config.toml
num_hidden_layers = 20
hidden_size = 128
n_experts = 192
experts_per_token = 6
d_expert = 48
d_shared_expert = 0
hidden_act = "gelu"
moe_layers = [0, 1, 2, 3, 4, 5, 6, 7, 8, 9, 10, 11, 12, 13, 14, 15, 16, 17, 18, 19]
router_score = "sigmoid"
normalize_top_k = true
routed_scale = 1.0
balance_loss = 0.00963
balance_bias = false
init_std_router = 0.0141
lr_router = 0.000325
num_attention_heads = 3
num_key_value_heads = 1
head_dim = 64
vocab_size = 16384
norm = "layernorm"
norm_place = "pre"
norm_eps = 1e-05
positions = "rope"
rope_theta = 1030.0
rope_fraction = 0.25
qk_norm = false
attn_scale = 0.125
tie_word_embeddings = true
parallel_block = true
init = "normal"
init_std_qkv = 0.0452
init_std_o = 0.0
init_std_up = 0.0452
init_std_down = 0.0
optimizer = "adamw"
learning_rate = 0.00283
lr_mult_qkv = 0.4
beta1 = 0.95
beta2 = 0.98
lr_head = 0.00958
warmup_steps = 452
schedule = "wsd"
decay_fraction = 0.84
decay_shape = "exp"
final_lr_fraction = 0.05
batch_tokens = 65536
max_seq_len = 256
doc_mask = true
train_tokens = 464600000
max_steps = 7090
dataset = "wikipedia_en"
Below are experts of layer 16 (counted from 0) of a mixture-of-experts language model. Rows are named router (the router's row for the expert), down (a neuron's output weights, with its number) and show model dimensions 0-127. Each number is 128 + 24 x the weight over its row's rms, rounded and kept within 0 to 255.
After each expert's rows: a language model's description of what the expert responds to. This comes from a sample of Wikipedia text that the model never trained on.

# expert 17
router [182 134 147 143 132  96 142 111 105 105 106 119 135 172 105 129 122 112  97 149 150 101 139 108 176 189 108 121 129 125 126 151 104 122 135 130 127 123 125  84 130 130 134  97 139 163 137  98 137 152 124  96  56 117 128 144 144 126 134  97 147 121  94 129  88 162 128  98  98 140 125 127  82 107 148 109  98 137 127 182 143 135 115 104 158 144 138 125 127 124 128 107 180 120 111 116  97 157 121 156 130 124 116  89 151 145 100 153 117  93 124 142 162 148 120 132 154 119 160 131 139 103 163 161 104 146 121 194]
down1 [123 100 187 137 156 137 106 105 119 122 129 142 180  86 116 197 127 122 142 136 114 106 127 169 109 121 157 155 131 136 143 161 122 120 134 111 149  99 143 149 116 137 121 127 136 131 156 115 158 168 103 119 126 139 118 111 133 147 152 124 101 156 152 148 106 168 108  77  88 128 131 138 120 110 151 163 115 119 101 160 129 132 124 127  78 115 132 122 104  97  65 115 188 134 136 135 127 124 128 107 110 138 163  85 134 113  68 131 120 113 167 125 107 129 176 124 107 118 122 120 150 146 158 154  90 144 122 100]
down2 [128 166 111  64 156 110 127 105 129 104 121 167 143 110 119 146 117 140 168 114 139 100 111 163 139 147 120 139  67 117 126 132 134 116 139  89 164 104 156 125 174 115  58 108 111 108 147 142 107 134 123 155 146 171 132 146 139 111 121 131 115 127 126 105 163 107 139 134 152 153 137 165 149 130 110 149 127 134 126  90 125 121 146 133  73 143 101 143 114 126 126 149  86 119 147 131 151  66 156 120 123 111 126 127 130 173 113  89 160 162 121 112 141 153 156 149 164 124 129 153 108  91 133 113 127 152 106  80]
down3 [157  95 108  84 134 130  85 140  82 116 113 144 123 117  67 119 135  80 106 123 179 131 102  68  99 138 143 124 105 128 111  97 116 112 112 139 143 114 137 162 122 166 142 144 136 120 115 186 146 114 154 142 119 170 148 130 122 105 146 158 106 138 117 110 151 117 120 146 159 129 149 146 181 164 169 146 150 115 143 141 119 133 101 139 140 116 134 103 106 115  96 126 170 110 142 115 142 148 161 121 125 150 143  90 134 104 130  72 142 132 141 132 125 160 123 105 166 127 102 122  95 164 110 129 111 127 109 178]
down4 [150 103 107 136 129 108  69 108 101 153 128  92 136 129 141 140 122 105  71  94 146 127 141 123 123 106 110 179  85 143 111 125 133  97 128 136 136 135 173 164 152 161 145 127 122 124 141 120 165 142 141 139 179  95 106 110  99 154 114 142 146 135 177 111 149 143 109 130  98 166 132 165 151 102  95  99 153 116 115 162 110 144 140 130  97  77 127 101 123 116 102 128 108 139 153 166 152 159 120 103 191 109 162 148 124 160 133 142 117 118 110 134 145 103 135  95 116  93 130  99 113 142 158 142 110 115 153 139]
down5 [156 121 122 134 166 149 152  83 118 146 141 133 120 172 105 136 123  86 145 140 146 140 121 151 121 136 123 116 113 116 145 142 136 151 182 112 136 154 115  90 153  78 136 129 103 131  93  98 147 155 167  88 119  95 179 103 174 131 127 122 119 128 123 124 133 168 133 145 122 110 128  87  72 114 120 113  82 162 148 140 111 108 141 114 128 111 131 133  95 125  84  80 126 112 150 135 128 111 143 161  88 131 137 119 116 122  93 178 158 128  73 124 148 124 112 142 130 141 125 165 103 131 141 177 149 155 155 115]
Description: Colons after field labels in infobox-style lists (License:, Website:, Party:), plus linking words such as as, by, including.

# expert 12
router [135 100 150 107 132  94 144 119 108  94 172 129 144 152 148 112 104 157 112 141 104 120 111  98 173 160 129 122 117 124  86 142 108 126 128 127 118 117 101 124 121 153 131 123 126 122 132 121 130 145 151 143  90  91 116 125 108 139 181 116 137 114 106 107  85 120 153  71 161  98 163 157 134 158 158 123 123 106 129 130 162 125 173 129 131 133 116 153 165 106 114 116 196 125 115 120 126 109 115 145 131 123 100 110 149 117  99 149 140  92 187 142 146 171 114 103  99 125 170  75 126  88 104 115 141 169 106 144]
down0 [ 82 100 113 119 182 117 130 110 139 105 124 123 119  93 156 116 155 111  83 139 135 127 123  87 143 153 134  90 100 138  87 147  97 159 134 158  96 158 165 128 136 154 164 139 153  92 125 139 145 128 142 169 127 104 112 136 124 128 111 185 123 102 132 152 160 106 137 105 133 115 102 101 147 122 125  91 128 105 194 126 131 145 137 143 118  81 141 130 126  96 119 133 144 114 152 139 150 115 176 159 164 125 119 118 102  55 161 100 110 122 149 168 102 136 127 108 129 131 127 126 133 157 140 154 137  98 121 105]
down1 [ 86 154 209 139 158 151 120 154 138 109 100 121 140 127  85 101 146 162 139 143 144 173 126 134 125 137 132 186 102 136 129 111 107 147  99 148 123 112 112  99  90  83 130 136 131 121  95 151 139 130 135 149 158  82 112 128 132 119 122 167 153 149 132 124 127 115 145 114 120 148 137 172 123  87 144 106 108 142 146 147 130 136 136 169 133  94 122  96 130 187 101 112  98  92 126 102 149  85 103 145 119 135 119 140 111 107 142 125 122 106 126 121 179 163  85 137 130 108 152 164 133 116 110 133  88 111 134 103]
down2 [102 126  98 138  85  95 142 112  88 145 108 113 127 124 128 158 107 125 116 109 134 182  93  99 123 130  97 109 158 134 194 102 128 152 148 144 104 121  94 129 118 129 130 168 133 123 123 162 158 114 170 160 143  99 126 160 115 112  85 215  99 126 122 143 147 103 115 115 126 143 131  97 143 137 125 121 162 141 180 153 120 136 149 118 108 133 116  95 135  96 141 153 179 119 118 105 156 130 103  93 151 128 132 119 132 123 164 131 152 157 114 125 111 140 142  88 103 111 102 128 137 128 150 108 153  84 120 133]
down3 [134 182 151 106 100 137 164 159 125 126 106 146  67 137 108 166 110 142 114 133 116 131 117 164 139 190 126 117 108 161 124 103 143 174 151 126 157 115 119 108 135  83  93 107 102 144 149 109  81 139 111 145 134 151 130 138 145  98  87 120 104 151 115  96 167  99 131 135 123 126 139 146 118  83  67  91 100 134 104  99 158 123 134 151 124 121 103 113  96 122 107 121 161 119 146 121 117 145 142 162 125 104 139 181 124 117 138  95 115 120 116 144 108 118 136 168 172 146 147 127 141 127 141 128 141 161 116 167]
down4 [ 82 134 151  99 146  82 133 140 147 117 146  95 146 100 103 150 131 137 116 121 105 132 139 129 113 107 140 187 165 139 144 138 105 102  97 140 125 120 170 149  89 112  68 125  88 156 118 123 104 156 202 128 133 136  99 138 113  93 159 117 114  81  89 150 106 141 108  65 131 131 142 153 154 115 140  90 119 148 120 122 117 131 134 119 145 146 111 160 132 143 148 158 138  93 103 113 121 162 139 104 119 158 137 108 146 140 148 112 150 175  95 119 130 160 138 131 108 120 140 157 181 149 126 126 131 125 136 135]
Description: Career verbs and prepositions in biographies, such as attended, graduated, at, died, plus colons, dashes and pipes in infobox or results tables.

# expert 52
router [126  70 117 151 130 109 166 102 121 115 118 117 145 134  73 163 111 107 141 119 142 145 123 106 146  93 107  90  99 120  96 148 112 138 120 156 147  61  97 108 107 149 106 137 147 133  82 121 168 164 138 138 120 145 110  89 144 128 157 161 157 113 110 110 103 168 124 115 159 129 139 125 107 164 153 101 156 161 122 115 126 155 136 136 153 185  94 154 140 119  83 107 151 107 149 131  96 145 101  99 108 116 143 108 175 118 117 108 133 134 170 136 161 132 107 154 134 134  99 123 127 156 128 139 136 131 110  94]
down0 [145 138  92 116 111 105 153 142 128 146 115 118 121 116 148 104  92 115 124 181 147 159  89  95 153 160 148 146  71 132 134 140  96 128 141  94 101 142 113 145 113 175 122 163 133 136 162 157  76 103 125 136 154 113 120 139 130 163 137 139 173 126 130 153  79 102 133 106 155 103 129 139 119 144 135 133 138 162 109  99 140 146 124 156 128 100 149 123  98 124 134 155 139 168 140 118 163 156 105 130 103 120 133 107  76 102 112 137  94 157 149 119  76 107 152 108 116 116 134  73 155 151 147 125 126 161  99  94]
down1 [ 86  91 102 176 107 102 149 133 173 140 144 115 137 125 153 129 162 114 123 120  92 114 112 128 111  59 135 100 127 101 137 105  91  92 147 144 133 162 134 138 103 117 157 113  89 116 145  96 127 111  88 168 102  92 141 146 133 152 140 147 115 149 147 158 133 134 153 120 110 131 125  59 161 149 143 117 143 112  84 139 122 127  95 183 190 119 120 140 118 116 103 137 135 133 125 163 174 121 123 149 121 134 128  97 134 114 145 161 130 124  97 120 150 140 154 155 123 110 153 125  93 101 143 142 129 130 137 168]
down2 [ 90 139 101 111 109 107 122 108 121 140 134 148 114 123 139 124 120 176  67 121 128 119 143 129  91 139 154 147 114 163 137 149 136  96 136 134 117 138 167 107 144 107  83 147 110 132 124 131 125 112 113 140 121 164 124 109 105 115 139 139 108 113  88 147 136 129 156 152 120 134 117 107 115 129 124 136 161 140 147 109 175 134 108 170 129 150 125  91 145 125 146 132 110  82 139 184  83 144  97 197 157 110 110  91 155 186 135 156 127 139 130 165  97  86 182 123 102  90 116 115 158 128  98 126 125 156 115 114]
down3 [ 90 132 123 101 113 103 142 106 153  90  92 143 167 106  89 116 130 146 162 116 118 122 100 122 142 104 129 127 163 151 110 142 147 154 169 125 134 142 158 123 132 112 125 136 153 130 122 157 145 117 152  75 107 129 131 103 146 133 143 174 115 122 165  85 174 151 107 115 118 153 129 108 122 139 164 128 108 118 124 151 113 117 124 138 114  98 158 127 154  85 121 143 123 124 137 155 195 106 167 175 174 111 132 116 165  91 163  82 110 135  65 123 140 111 110 143 143 107 139  95 127 139  89 144 124 104 145 124]
down4 [126 147 113  99 145 167 117 102 107 151 117 105  65 139 142 178 113 114 113 156 156 114 159 144 121 140 158 134 125 150 134  89 120 107 140 122 111 143 121 138 101 154 130 101 122  97  94 100  92 144 103 145 184 114 131 129 169 127 112  99 172 129 151 121  91 116 129 182 176 129 114  70 139 142  97 172 117 122 166 141 150 148 119 132 120 138  66 133 131 132 156 124 107  91 181 120 106 126 140 121 125 105 118 138 121 118 129 123 125 110 119  98 102 163 115 113 131 124 181 152 103 127 162 138 141 124 135 106]
Description: Determiners, demonstratives and relative pronouns, especially that, which, this, each, what, as in At that time.

# expert 27
router [162 132 133 121  85 129 150  93  87  91 137 164 128 139 111 144 142 145 147 158 130 120 117  75 105 146 156 102 105 175 107 115  80 127 121 109 137 143 143  88 164 135 106 113 103 132 118 127 165 152 112 104  99 131 158 117 145  97 175  90 169  84 145 153 156 127 110 135 155 141 143 136 127 112 129 105  89 116 180 143 139 133  97 166 162 124 133 107 152 149  97 135 190 147 150 110 124 142  64 100 140 114 120 146 129 112 102 155 121 145 153 140 143 128 112 135 143 115 124 114  87 143 103 120 115 135 109 130]
down0 [108  95 127 158 141 109 112 123 161 161 135 148 145 146 146  86 157 110 114 111 137  85 144 161 147 153 113 140 138 114 116 140 133 169 168 119 131 123 131 153  88  96 154 113 132 207 113 131  70 186 113 127  98 127 133 112 144 144  90 146 105 123 127  75 131 118 155 119  95 117 124 129 161 111 118 186 113 126 106 113 113  75 123 106 102 119 135 122 125 128 118 107 167  90 140 154 152 109 156 171 129 115 146 125 125 110 124 105 159  93 132  99 147 141 155 160 119 126 116 129 118 115 165 150 128 140 109 152]
down1 [126 144 146 117 138 108  99  94 156 100  98 116 148 123 115 100 118 126 134 128 103 150 112  92 145 136  83 163  88 112 101 145 162  95 172 131  87 120 113 144 112 117 109 137 135 124 123 153 111  88 110 165 123 104 119 127 159 108 130 154 156 134 129 112  94 124 128  80 158 138 104 127 172 101  92  88 116 128 148 133 151 126 165 151  70 116  84 100 136 112 164 164  80 153 136 125 142 133 136 152 115 187  94 172 104 149 154 128 148 150  99 128 142 136 176 138 135 141 123 148 149 146 134 126 133 144 140  99]
down2 [151 159 106 112 132 102 136 164 140 159 165 160 152 145 137 150 119  60 112 130 110 137 134 116 147 124 157 127 100 114 115 140 105 132 138 126 118 181 152 117 141 154 113  88 112 146 114 125  77 144 137  95 153 128 137  94 161  61 161 121 135 143 138 119 119  60 141 144 130 103 116 139  94  89 148 140 116 136 165  82 135 148 121 131 141 128 155 111 120 129 134 129 133 118 163 146 128 132  87  78 116 135 149 117 134 109 108 124 101 179 114 164 118 161 127 140 132 153 143 111 114 109 167 129  99 164 126  89]
down3 [122 109 143 132 118 124 155 150 120 134 126 126 134 163  92 146 132 114 117 135 113 178 168 142 153 127  93 144 137 158 133  86  83 108 167 158 139 176 129 154 131  87 119  77 107  62 135 152 193 122 172 141 143 100 142 123 109 118 113 141 121  96  54 142 137 153 113 136 164 103 116 122 119 162 141 136 128 123 145 125 112 112 114 129 132 117 117 162 127 175 128 117 127 129 114 123 112 108 137 148 124 114 128 107 113 117 178 181 128 108 126 114 103 161  97  80 129 137  92 112 116 132 141 126 122 101 113 108]
down4 [144 139 159  95 112 148 151 118  90 148 100 141 174 175 116 139  90 120 147 137 139 105 159 167 128 148 143 152  95 169 105 130 107 126 117 139 148  97 134 167 123 115 145 121 115  98 147 127  88  80  88 122 154 149  85 152 110 103 107 139 151 131 127 139 116 123 102 135 149 149 170 119 145 130 107 105 139 127 138 110 145 187 142 127  70 152 135  91  89 122 172 125 148 115 140 144 118 143 141 125 172 134 123 153 119 113 140 120 107 118 158 118 125 104 134 154 116 151 152 109  99  50 121 140 126 103 139 163]
Description: Line breaks, list hyphens and table pipes opening new lines in infoboxes, taxon lists and tables, e.g. - Born:, - Founded:.

# expert 30
router [189 116 162 145 134 124 132 121 102 121 116  98 109 158  87  93 153 147  87 160 110  99 151 122 156 140 125  95 178 110 125 122  89 132 132 109 152 124 109 112 112 166 144 106 129 119 136 133 133 178 132 109 110 125 129 106 112  99 158 139 139 158 112 133 130 133 176 139 122 143 150 139 101 138  95 111 122 134 126 152 212 124 126 121 131 135  96 101 148 176 145 113 125 101 126 106 128 114 123 131 108 109 149 175 141 155 110 164  94  75 137 152 147 108 102 151 154 135 105 118 133  98 112 158 172 159 141 149]
down0 [112 143 106 163 135 134  63  96 125 103 147 108 163 104 119 105 109 112 111 164 128 115 142  84  85 104 119 179 134  96 106 139 113 126  91 143  87 150 174 100 115 123 159 124 174 168 124 126 160 132 120 143 143 144 137 159 130 119  84 138 147 134 181 138 156 155 153 147 133 132 137 159  93 116 141 118 112 113 129  97  93 119 157 142 140 105 126  81 143 149 157 111 153 154 145 108 124 133 108 122 167 139 138 111 135 118 116 128 164 171 123  84 120 140  97  94 121 125  96 113  99 143 135 135 161 129 154  97]
down1 [142 144 136 123 132 120 141 109  84 145 181  86 100 116 118 136 125 135 116 127 115 115 168 153 166 125 109 117 117 127 143 130 114 166 157  60 145 135 108 138 129  91 115 120 153 178 123 138  80 149  82 149 163 160 137 146 138 165 116 135 100 149 114 154 165 132 150 103 145 105 158  78 155  77 133 133 147 138 147 146  93  74 137 119 136 155 136 106 127 164 105 123 116 133 179 143  97 108 156 156 144 131 122  81  90 138 122 141 139 130 138 114 105 107  99  94 149 110 134 115 121 116 104 116 149 116 134 123]
down2 [ 85 133 152 153 106 126 121 128 102 131 137 131 129 132 131 127  80 105 134 142 105 146 147 130  79 104 145 109 160 139 121  67 118 115  97 149 142 119 113 186 132  62 129 103 106 148 105 166 115 146 109 145 152 140 138 151 128 113 104  97 114 118 141 128 151 149 101 138 153 152  97 105 149 141 102 136  82 136 136 183 144 150 122 130 113 101 148 150 118  94 108 124 117 136 125 142 133 118 161 141 133 125 123 109 127 112  83 147 151 148 106 162 130 161 157 198 127 169 120  54 137 140 131 149 125 108 128 112]
down3 [118 119  93 122  92 125 138 149 135 142 151 148 164 128 152 181 134 138 161 115 104 133 119 184 120 154 145 124 108 127 137 189 123 154  66 148 101 110 150  91 137  77 164 150  98 148 157 122  72 137 131 112 161 145 107  86 113 119 119 138 125 109 126 113  81  92 110 143 131 155 106 101 134 122 121 177 101 130 155 122 161  89 122 145 119 154 156 149 110 135 111 153  62 118 169 126 146 144 142 142 150 114  84 118 132 110 112 136 130 136 138 107 124 124 132 130  86 121 153 132 148 111 127 119 120 150 132 116]
down4 [149 171 154 107 174 151 166 116 136 170 130 134 131 153 115  93 105 140 121 107  95  97 134 114 134 145 132 172 108 110  96 101 142 152 134 137 109  84 161 131 127 113 101 109 153 157 110  80 138 175 113 138 145 118 123 102 123 109 138 118 172 153 102 170 133 102 135 127 125 133 155 119 153 138 121  99 152 114 147 140 102 115 151  90 112  79 153 138 120 143 125 100  92 138 142 101 121 112 151 124  72 138 135 152 144 155 121 103  91 112 135 107 130 165 124  74 114 169 124 104 161 131 102 170 151 102 153 136]
Description: Final word pieces of Latin taxonomic and personal names, such as -idae, -ensis, -us, -oma, plus sentence periods and first names like Maria.

# expert 46
router [159 105 137 141 174 109 111 146 107  79 159 131  96  95 144 121 105 158 103 126 148 128 136  88 138 149 109 135 129 111  80 102 123 127 139 147 108 134 132 123 105 206 148  99 124 135  76 117 138 152 128 131 113 130 143 109 154 112 159 159 135 139 114 159 149 115 125 117 144  91 104 140  96 106 162  97 117 143 161 117 134 127 146 151 112 105 116 111 159 143 118  98 182 152 146  92 113 113  86 123 133  92 118 121 109 164  76 155 128 137 145 150 151 123 118 181 160 119 137  90 105 102 119 167 125 146 119 112]
down0 [145  94 103 125 136 112 153 146 143 185 114 119 115 131 145  83 105 130 167  99 123 141 154  92 122 147 140 144 156 130  85  87 113 145 104 147  98 121 149 145 117 165 146 128 173 115 120 145 144 161 107 142 137 133 102 117 106  90  70 104 116  92 136 123 123  86 103 115 129 120 125 101 123 112 164 106 148 115 137 125  89 154 106  98 128 134 175 141 111 160 152 106 147 140  91 164 136 139 128 120 166 169 123 146 131 132 110 113 127 119 155 139 130 123  96 161 126 142 158 144 142 196  94 155 142  84 147 108]
down1 [192 147  69 114 133 132 144 131 112 172 109 141  94 152 130 122  85 139  99 143 132 120 147 126 114 107 101 115 158 141 121 134 119  80 122 146 144 121 159 162 144 128 138 127 124 171 122 102 106 107 146 160 125 110 119 174 119 116 144 110 120 151 108 154 142 163 169 147 137 131 107 177 138 136  98 112 106 151 112 143 141 154 128 137 163 126 112 126  98 171 152 112  97 126 138 122 148 133 111 123 122 128 141 126 144 120  92 167  68 139 106 156 166  72 110 112 127 101  57  90 112 100 131 137 145 133 134 133]
down2 [124 134 152 143 134 160 102 153 137 131 142 152 121 173 139 165 124 142 125 148  99 119 107 146 158 135 110 121 141 108 166  85 152 134 169 122 154  99 153 111 129 158 148 115 172 164 123 159 142 130 127 132 117 130 142 130 121 134 141 104 139 148 159 142  95 103 105 141 131 166 147 110 104 129 147 101 175 122  93 117  85 104 113 144 120 131 102 131 199 136 153 142 110 100 121 134  83  96 123 107 128 172  92 112  95  70 104 140 133 143 127 155  85 108 123 134 146 130  90  80 124  87 129  82 155 130 146 147]
down3 [110 129 138 137 140  94 143 143 120 108 128 136 131 108 179 139 124 120  98 150 153 133 122 124  86 128  81  99 122 137 139 126 120 109 125 158 159 112 126 141 108 104 145 177 122 158 147 134 112 172 141 157 182 126 132 100 132 132 158 136 123 128 110 133 154  77 132 108 128 103  78 134 131 128 168 107 173 127 132 118 186 162 148 126 101 102 136 110 149 149 131  98 121 124 150 143 164 100  86  82 158  96 153 125 103 129 103 109 174 157 112 116 145  97 163 112 128 119 145 165 108 153 124  62 135 100 135 130]
down4 [145 146  89 117  87 159 150 136 133 127  85 109  82 125 149 111 135 124 137 127 144 148  94 153 113 128 158 137 147 116 179 111 109 146  97 105 163 119 151 162 126 115 107 141 147 126 114 130 164 117 107  83 100 117 116 107 157 129  96 141 142 156 152 126 121  95 136 131 157 155 124 119 153 127 113 162 142 129 130 147 129  83  81 133 128 160 116 130 163 106 159 193 180  99 121 120 102 117  76  64 142 151 103 144 153 105 124 127 101 137 111 152 134 141 124 119 136 121 163 130 134 141 135 133 134 193 103 122]
Description: Parentheses, line breaks and descriptors in article title lines and biographical infoboxes, such as (cricketer), footballer, Born, Personal.

# expert 39
router [166 163 148 154 107 124 130  91 141  83 137 138 143 129 125 140  95 100 123 145 122 146 152 124 140 118  89 128 145 135 121 142  93 102 156 122 167 127 106 130 123 138 137 110  95  76 120 121 139 131 125 128  69 125 115 145 142 151 186 167 152 106 162 177 151 135 149 134 143 110 107 156 112 124 131 141 144 145 143  96 178  77 154 151  93 142  95 101 113 167 129 110 166 164 141 143  98  93  80 107 146 101  88 134 128 122 116 153 110  96 142 142 144 122 144 106 140 156 125 119 127 107 135 152 131 155  90 160]
down0 [118 138 123  89 123 133 150 107 133  82  99 111 160  92 155 151 121 129 115 145 102 100 108 142 130 151 140 147 119 123  97 115 131 159 124 137  96  94 141 151  84 116 128 118 119 171 142 157 128 124 134 132 116 147 142 116  86 123 106 162 181 146 138 135 139 145  89 126 140 161 172 112 120 148 155 148 138 107 130 115 152  88 112 137 107 105 122 132 138 117 119 166 152  86 135 128 156  78 114 134 159 108  97 104  77 105 125 164  95 156 143 120 152 170 100 114 153 149 127 165 143 183 151 134 111  64 138 111]
down1 [ 98 167 108  98 134 117 141 142 150 135 110 172 106 166 153 146 113 140 141 155 161 130 102 150 135 106 129 150 109 119 180 128 127 132 149 105 139  97 145 153 125  93  84 145 113 138 151 140 115 145 133 112 106 119 139 137 113 108 125 152 120 113 147  98 175 137  86 164 137 139 154 136 122  86 131 117 134 115 137 135  80  96 127 148 109 102 130 116 115 146 129 139  77 120 161 132 117 127 103 132  98 148 189 121 124 112 170 143 133 152 108 118 141  58 164 159 138 116 124  90  96 163 140  63 130 112 156 100]
down2 [ 85 144 121 148  98 133 151 153  97 165  96 183 111 147 144 164 134 130 133 156 131 128 122 166 118 145 147 131 116 159 176 121 103 125 166  97 121 112 157 115 143 143 100 117 117 163 132 100 118 121 131 120 134 147 131 147 142 110 153 148 106 125 127 167 115  98 119 124 151 120 117  82 132 118 115 143 108 116 108 156 126  82 104 141 126 156 122  72  91 180 125 146 110 102 165 141 110 132 100 156  97 136 145 159 123 124 102 145 134 132 137 168  72  85 132 168 162 108 130  90 159 141 125  78 127 140 106 101]
down3 [130 128 123 182 100 135 104  97 100 150 143  95  86 102 130 132 149 133 173 124 129 113 144 184 164 167  99 112 137 145 139 113 126 131 131 105 144 125 130 159 120 102 135  93 120 140 171 114 140  99 184 120 128 140 134 119  94 124 118 116  86 137 166 146 135 125 121 127 119  92 145 134 133  98 126 188 137  87 120 173  97 120 131 110  91 157 135 145 106 114 150 116 101 173 115 220 109 150 127 102 161  91 131 145 124 137  94  99 151 116 120 129 119 147 131 133 143 122 129 156 121 101 150 119 123 124 116 114]
down4 [142 155 128 127 115  84 113  85 123  99 130 135 144 124 133  96 127 137 101 136 117  85 133 132 127 116 137 148 142 141 155 118 116 139 117 125 147 172 149 131 118 150 119 126  92 144 123 153 132 171 101 130 136 116 171 157 115 171 109  80 127  84 109 106  92 131  94 101  54 146 114 151 183 166 129 110  70 123 112 154 136 114 132 129 117  88 143 167  92 106 113 160 127 142 125 143 138 154 134 101 126 161  91 152 138 161 123 140  93 149 123 120 112 143 143 127 136 124 157 140 187 154 156 119 122 126 163 155]
Description: Minutes of goal scorers in football match reports (Prime 67'), taxonomic suffixes like -ensis, -idae, and Slavic surname endings.

# expert 2
router [143 120 127 129 133 141 188 123  99 113 162 130 114 185 113 116 128 112 114 116 117 101 142  99 118 130 111 130 149 159 137 110 102 100 126 139 141  78 127  95 124 196  96 124 154 111 137  99 145 129 161 136  73 126 119 120  97  99 143 141 134 131 108 157  99 113 115 111 124 190 129 137 107 171 148 126 125 104 151 148 148 126 123 115 136 112  75 141 161 132 153  91 198  95 116 129 113 108  96 152  90 120 145 109 119 121 117 156 106  90 122 168 133 124  94 108 136 129 119 126 145 153 122 145 142 119 177 150]
down0 [119 118  98 151 104 140 141 123 121 152 121 130 156 138  92 118 144 158 156 108  96 125 121 171 121 162 143  97 106  88 107 115 146 126 117 139 151  61 166 113  94 100 133 116 133 155 160 143 112 133 151 146 155 143 112 134  83 146 121 127 100 164 137 133 158 134 162 154 187 150 143  70 138 120 112 155 148 169 130 117 113 111 140 122  93 152 140 158 104 111 139 157 121 124 103 167 108 134 112 171 102 129  91 153 141 129 130 110 142 110 165 107  87 127 107 174  93 121  97 160 106 121  99 125 161 123 129 149]
down1 [101 102 115 126 114 153  86  87 100 121 135 180 148 129 145 154 125 108 143 131 132 143 131 110 117 150  95 130 126 111 155 173 136 113 134 127 161 116 151 153 115 107  96 154 169  83 157 121 111 131 104 150  83 156 109  99 169 122 155 113 154 145 149 147 125 152 119 175 156 114 141 116 106 110 143 109 142 129 100 110  84 142  98  95 138 128  95  89 160 125 116 162 118  81  94 144 111 139  73 105 145 133 123 117 131 125 137  89 153 137 108 136  91  87 121 153 163 106 154 132 154 134 162 170 133 147 135 144]
down2 [138 124  98 133 125 120 136 144  95 131 130 158 111 104 136 109 114  89 118 142  99 145 142 144 118 142 106  98  81 117 112 136 146  97 150 126 117 144 153 153 115 130 145 141 152 161 165 160 111 107 126 127 119 141 127 131 152 115 141 123 104 115 117 125 153  64  99  90  90 105 182 118 149 131 148 152 122 128 118 142 129 119 138 145  99 194 115  95 147 150  99 179 105 104 118 140  98 158  97 121 162 154 102 127 139 140 163 107 120  89  54 148 141 148 154 129 160 101  97 151 155 138 135 165 104 168 138 137]
down3 [134 149 157 124 117  83  70  91 136 123 133 137 136 129 157 143 126 132 141 147  94 121 130 117  89 119  93 153 154 154 121  80 140 121 123 138 166 149 143 107 113  88 120 171 104 173 141 151 174 137 141  90 115 134 111 140 131 132 121 142  87 151  76 148 120 116 108  93  91 128 167  96 122 121 163 114 164  85 132 125 134 168 131 110 111 159 117 114 129 147  89 130 133 133 107 162 153 142 136 142  98 146 121  71 113 165 147 137 118 122 133 147 109 100 108 116 140 120 109 161 105 154 120 133 131 140 184 169]
down4 [131 126 113 131 121 126  82 137 154 162 156 150 140 121 143 104 123 146 123 110  97  97 148 190 144 130 167 146 110  87 158  95 163 148 156 172 109  85 164  70 149 121 130  93 110  88 153 163 108 112 136 142 123 135 135  87 106 123  92 154 141 115 124 130 121 106 110 107 113 128 117 134 118 120 133  96 125 144 134 139 139 121 137 153  82 139 143 135 106 168 141 109 112 138  96 143 179 101 111 147 155 120 121 142 106 129 164 121 129 126 150  78 111 160 140 162 172  97 152 129 129 101 119 122 119 133 167 178]
Description: Miscellaneous capital-letter starts and mid-word pieces of names and titles, Cyrillic letters, decimal points in coordinates, taxobox Authority colons.